config.yaml
hidden_size: 256
num_key_value_heads: 1
norm: "rmsnorm"
norm_eps: 1e-05
optimizer: "soap_variant"
lr_head: 0.00888
decay_fraction: 0.573
doc_mask: false
z_loss: 1e-05
dataset: "wikipedia_en"
Below are experts of layer 3 (counted from 0) of a mixture-of-experts language model. Rows are named router (the router's row for the expert), down (a neuron's output weights, with its number) and show model dimensions 64-127. Each number is 500 + 50 x the weight over its row's rms, rounded and kept within 0 to 999. Numbers have three digits each.
After each expert's rows: "comes before" lists some tokens at least twice as common just after its tokens as in all text. This comes from a sample of Wikipedia text that the model never trained on. Tokens count by the router's weight.

# expert 15
router:438502611430456570479460504465410463517422452441488413483508444568483555479517447493458492527476475398499377456592527532560541540495469492481497498584469510462621662515442425434528562410501471
down0:537466453586503454505568500509542575488586528518416445537504538559454563507515562418413522455424590541465490553483559463528460521431492557520462451415513527535535504509531412462550451546483467
comes before: " the", " ", " a", " his", " an", " this"

# expert 12
router:482656485464509421512529547478537437562528584561459541551494556465456494485506494547439527432598579453404523540479548545479543530521500514478511448404531485565535502539500455446448509444488536
down0:587395500435440453412466542419493534520465488522545541462426413504408584561476532453459509560517474520499496522525469490531469416518480495566524533548448421478564532461486503401490455547551547
comes before: " |", ".", "–", "0", ";", "th"

# expert 74
router:529438542534441506456438478474504504500474517449454425506573533552541474465514435443438484487545407536513489482465517544483475513505522455455572444479345577512411546539482487489489541595428388
down0:447433560441571585515431508491466631455572474550505662514574463550482452487494481489478445499500468517466506503432465490479614481459485568426509492529517525440588510527445560482444434497519553
comes before: " ", "|", "00", " +", "%", " Animalia"

# expert 7
router:520648524455515452531473416477427437588551510471465427486481511466452453500531497557588486475651479473462475542512484560575424456510430498455509549507493502531463564542507475449545459476516586
down0:538493363522377488459458524483514562384577530477514465525577514484488461532554441562524487413460478442512486458430500522508504600519495430494429445363493566495534551529462471541474463457408564
comes before: "20", "0", "1", "19", "2", "3"

# expert 36
router:494492540516513586493530452519528494502509474553561470560548613521473582430497442499519487448444462456538526421546525415608420506544447550563479629522493540414608607431557533463549472548475448
down0:493448536524519488450508497395469481522477565523569523468569517503492551489577472460519561415546413561515606477572464509504650499491486481525463587427483508485466476470471549530519507518504538
comes before: " ", " \"", " No", " Preceded", " Party", " Title"

# expert 59
router:509452526475463514528399469454577515507553438484548432513549507496546412485410415494449485530537470567470560479416456567424547517587541474553547514512470516550459441515452487439525575463472414
down3:521577519421468519513496520487522496475546395479478530556494496466634505510442508480434454464468545455557501441422444368530553463508441585602403388522594502507487544358599502436508496533502415
comes before: " was", " is", " as", " to", " of", " had"

# expert 25
router:490434562474427438508465557510526542466533577573431469457570554524528491462579529524439435425514502436536559448524524560561426520541520543494520501568508577495465533482491563448497531547463584
down0:494616509506519484417605406530413547495514480446633527547419467564549547553473519523469531451470415426523485490510545528444464531440484469418388455495449512541437508498531479531591562523410456
comes before: "-", "|", "==", "===", "=", "   "

# expert 56
router:539454422556568428577433491482563533557542429460436514458509557467482458428483442537506545544435465467467542548508512539386483572468580531441497465603421541407424489470576527549482531503423398
down0:581494470532478608556531487445357450641524490512475472409567490512436507477530511519575516507499517435530409466495443480511436433492548528516499517525554565490510470477520450456520438544497497
comes before: " |", ",", "–", ".", " |\n", ")"

# expert 52
router:495495382572466584562464468432535517573456472428466486521543615565497574490497500427453553523473411414481484490580509438535526526527422516500531520485517461508632545532565451570410411407618525
down0:588508428540446551521446486493560509505552558557405584419558481540525525530508534488598549467519544516423504513471419523485485566500479545524507470464436449495415532527510550495572508445548484
comes before: " by", " in", " to", " as", " on", " for"

# expert 70
router:490443520460442414452468510405531585456515454555478425529519598560488435425428490540463400505486445461485501571540426555569564543490427501456580505549426524431471564515461548512557441470518430
down0:583428544482511464579477430496479602593487442570433396538587560499561491482437479457478513507526489559492478440419490496505446477561542545445615470527472429454468590441552519596484518529483512
comes before: " a", " been", " the", " an", " to", " not"

# expert 23
router:472480473522543477497445519472589492545486490448492511531587475427476507488466514531455444541522410535376565561478456556584506545525448543578500439456500580527435456607506602428448497557528450
down0:381484504539470451444467495454489433503463561491409520521504497516478565501532360474521578556472515485487459528575506516507599543506539503524501510531453589660430469507487521387498415554625534
comes before: " |", " |\n", " (", ":", " for", ")"

# expert 14
router:424529414514463515454465530539566482508459523475475488516504425342465548444459480485520484496500537492545517558543471483488486430477457462508504526536619511501543451504426570559468527643521518
down0:493534525579561600598533563540441494453452474503516515535450465498545553542428492427494401540496496570500403557495612507500549597567496537585535470369516484467516475566512509430521544474475441
comes before: " of", ",", " and", " to", " with", " for"

# expert 78
router:435520468523528554527517491509492499443523447477522612550495452556474558495574500598531569526537591558343544492524535347482492543517435454608495488422504502555425500506420500545477569482538558
down0:450537515517527582511520563438465523425487461557573519534551468511522607551544484529495504551602428480430486499527479577451516541458505584599508480535462441562520556495471472509497572536529659
comes before: " of", ",", " in", ".", " and", ".\n\n"

# expert 8
router:516426468534551472509537587498459529474456495446536479471490468499493557534447459464482470519430459444609439578407513461527513431527450429511565467570483467430556526509443436632566363488521626
down3:473446545527521576523464419582504498484545412545438565430598485434506419504436527549511484451487501497519519450478498515606576530581497526566515579562450473455459488539512489478447527512496559
comes before: " the", " a", " his", " Representatives", " birth", " their"

# expert 19
router:527480512491457467466522540475554502459376452465542468520591491407565507423495457515434472482596437532519497538453455608475443540550541495566532440414442567522459505567545449552518521509407474
down3:488549564490438527457606517499598539566538570444553538508631475501499574445563468590514420509509591452482522514476628573459449535503575539434543450583531520531536416388530501445475460471554487
comes before: " ", " he", " W", " L", " Votes", " United"

# expert 65
router:557466456509504531510411511517462557469481428480470656517532386527507397454447438445462434488500469477546537491470501427478462498510489446436541441494436431531429473518521494482463579446475468
down0:453479391468487542544487528527484507383575452472494527548533517432472530485440536457433514502510574476600453453623500411450478451458484444511505458508551482448474449519565472449577444407563507
comes before: ",", " (", "\n", "'s", ")", " Town"

# expert 76
router:475524434545419539500474544448509520441463523438508529503573610499520525507444520476429479510565474523533539415460546537470485436556512540531493510392618429564495473488497455476547466427573480
down0:459490542467440497540522459597508535472487500437573406449506417527500452500529471501474516541516462496478491556483445410544513448454567601451505472478540522520508461663477502578555505473497440
comes before: " of", " to", " in", " by", " for", " on"

# expert 21
router:533530563506435560523536383509478532536493585531514443535496431506546457468439441473456457496519460474512470421539514428589429424506435473596521561533465510468595653452546491559556495415495476
down0:538494421478575517535456478443479517515441466413488533513615435428575463454440456507539600479483541452497530512503545617489569444518618560416497445508528485509462471460535500491493539508562510
comes before: " ", " be", " the", " —", " +", " −"

# expert 29
router:482481430538484471479409538492546529465506554528420413481558463569567456511489472464531543483574436587505472441464479568467550526541526479485571423553394618539454527583446529529476512594463445
down0:599486542467580505472517434438540477491507475442550521542449561499465601443429420512458545594505389473515478528532590517486482525518470518615535545554542396430483484466622509572538415538556466
comes before: ".", " |", "°", ",", "0", "″N"

# expert 5
router:511537491461550480509483533469436453479493466436462474500532506405435566531470432562471444497466441382489461543492512408479540531506420522515493462525498510432533642498431496531560516448510544
down3:531486489568387514564533497435522433475498370409516456520498487463486541482552532539484573430484478485532496364480555587586446556515512506477500579504495564587503525457562573552490522572485489
comes before: " the", " a", " his", " their", " her", " this"

# expert 10
router:449465547505495552493473530453451457487448508475415430505507488496512507455540441495468506491572453461547543467455558537458532567489479506499541429519458534621450518486560582498481542492471442
down2:555467499466563437477487500471397524461488522577520568564543525465477500570521495453514486514509473555500582530487427529482512588447593538561470436377534534440560489430457541547503402525515589
comes before: " ", "19", "20", " and", "18", "aged"

# expert 40
router:544476529456537407481464500543560480445510564473587544407563423538473449435425428499543485566424510405551494419478487563541537445455462506491421473591475591445431487441478532448557520476445481
down2:490576446588521439397528485426393457479591415462472507478491585537541470499506453427531464508472529496606472439448496428512594582536512489562486505512584448491441475575468450543474462477568518
comes before: "==", "The", "===", "|", "-", "In"

# expert 38
router:478429517462466357550590545485529479434485476458481533410540576476444540386458480473495446526439496521357538460394497521424450491509565492464544455559476565510519478373570505505479392435473473
down3:505493560431605469554435564548418483565589398545523483448457524474558522533544478506520529499469557537544532421454502497430416491383467450543445518469508440491525522412434465552488572498438499
comes before: " |", ",", "\n", "==\n", ":", " of"

# expert 63
router:437474500491407476397458546488439472557473561493462445501565412527569495447447440449475488510506479533533519485462462597458515571565494490468499451485422555592456456567491528505436541545426410
down0:493527513470442567493553477499491566612433495432543506573557498466605524515494444406441481472612462499460487487488528463512465510450501559557481495535509637524493509569523483467458509523390556
comes before: "19", " |", "0", "1", "20", " |\n"

# expert 67
router:519457473557635484492492514448568506465461448473552434500400527427484529457484514536522573570549471549460433390453503491506461569470554493549464448491516527548441477410442484500418586501546597
down0:525454574521481503618491577566453488551468457426443509466523489503577521504509538506476505502503481518510497457508501502515479460562417477493466580512508500462473566557443531485592522600442516
comes before: ",", "\n", ".", " and", ".\n\n", " States"

# expert 42
router:464486515603463594443489503540507407441436506497460422500555462517549487508455458433513523507547486525594439497514477571524538441447453381472500529637588555615525498513506517452562562490527458
down0:454439471451453463432444443420451623457546500535458531593502598477485545559497457429531495481470492504525514547489500458412546466498549450579532497480505430544386465497535547432482612580415483
comes before: " the", " to", " a", " be", "ing", " with"

# expert 62
router:433523560538551396599525590422537506431502459531478558416471500518473470415460559612491460525454493416470541547487430490488474510531415507432541405515535534531486504404547501454434371568551457
down3:525446520544440457500462394570569445520532503528507579515451483468510559426465457426610524538527436536515459461522469472533499516476509411567476616528472369467582486470442423482498594493428590
comes before: "==\n", " |", " ==\n", "==\n\n", " ==\n\n", ":"

# expert 43
router:469451522506498480402412525375542529460511496498491423486531484506562407511485456474496433538488419574536609521506494557553498537507458547454547443437427520517456412552514453513503564540488454
down0:520492589515467540471503531510439596378526456506430566517422587550520466450505510394527616501554500513531534533540446463512572481516535480471526510527466494464464423505532529500432429560476525
comes before: " ", "-", " a", " released", " −", " not"

# expert 57
router:484466529416516469468475432501474494588473497620530455478480497478495444470457538505492510517502426537456539498488519506481608415432436451533517465569508427405496492473539491578600540584497443
down3:509464545482473516551493483568502476434516450392464534552501446524506374547575477458537467572508436545582472428539509467489497457484499478513604482524613513464524535440422484569481517615499530
comes before: " The", " He", " In", " It", " This", " She"

# expert 9
router:521414517481475576547467534425533515470541574514538536555475551504427556508475570603436554512533581558398537443385542468458502538527555479571518470485498570559499490567461523487496467555437457
down0:553568445521366560491500594473519558494475533532587493516505590460541485456461403544501481470427503403609536515479517433508474441500413465498451403412501509468454530460539546454492501404458453
comes before: " of", ",", " was", ".", "'s", ".\n\n"

# expert 48
router:563551513470555479523492439508421414598608501420497552496390562526472503439574432607479472519523558561406544519464592472511451465498460493461522516570435531521427536506519557486472571426497464
down0:504519471485512585542543505504466504458491544484507472535544521516462538414532386512379515485522507435609468539523564573539591481573473530571545571447493556562403508502467596587495471522599533
comes before: "20", "19", "1", "18", "2", "3"

# expert 35
router:398560473479559485565529550475503464483508482505456491446533504556447499442442546444439478561579459484492545458475485464554461548505516541495576432412410495469515517521552576439458528576522478
down0:496487498470484486437471535493401449412496504523521541417503538619458469482436542435440545531634421518498533598451565462518518554569498465483408496477540454444598522474543458463505545486537547
comes before: "–", ",", " |", ")\n", ")", "\n"

# expert 30
router:471489549476461438563482557513406528609453527571470569560465428451442499528476479469456499517558462494511438506520577491518374568484426478516527495487531506505628561470563477549561485468468526
down2:431488448575478536569412493515503586495584595630533424504424510494562574557583324486426520512552501460561490556477522446476501479504497509492597580396573440484503529476489458539437456480521481
comes before: " the", " ", " he", " and", "00", " but"

# expert 6
router:526512438537474510529487408444497440449503406486522530496476527491453496474470575464438499549527594552582557546446515504447457515403456484463493454493625425524470462536418550485488561459479468
down3:483442534477539529496455519636432458572511446497572505485436466434418480509489416513515487513496533542620516662362523548432537474537477507440545514562530420523561509515472458569515545539492473
comes before: ",", " that", " than", " of", " in", " to"

# expert 28
router:459540423386551449446543521494548428467555455540429508447427476432483522441566514432509406429556395487473526542555522555515519491513525573401557439433463560432516592541555558419476474540523509
down0:579567461538495588577558436518462389560509379476539489475500464498488588449523487534504535516417438532451377491439458542471516590411479496435444508487518582525532489436523468549521428559441531
comes before: " |", "–", ",", ")\n", "\n", ")"

# expert 39
router:430446487564565510466472562543532469490515487507505492427558562593493418514517514536483414440478427579523585513572424485421497483531530551470415450490571516496452549465502541556507477471573484
down0:400504453498505499541406518562387477500511454502529618541566498516564421526497485632417587565530568520443501495476507522588545486526571507490540495520428501483513536530407446477462482570474545
comes before: ":", "\n", " by", " name", " information", " votes"

# expert 3
router:504472506468494408511577463436554489427516465476549455518512414544452435425522574434515455486438547527423511558501561533373568469418465412471475432441418510550457517516416532610452465432404516
down0:551457499530444470473480622535493495499483403537559436493488522530447555454476534477512480549502528473445454462562449487510530484463451483542583476530561534376506527528504462522529523510428531
comes before: ",", " and", ".", " of", "\n", " ("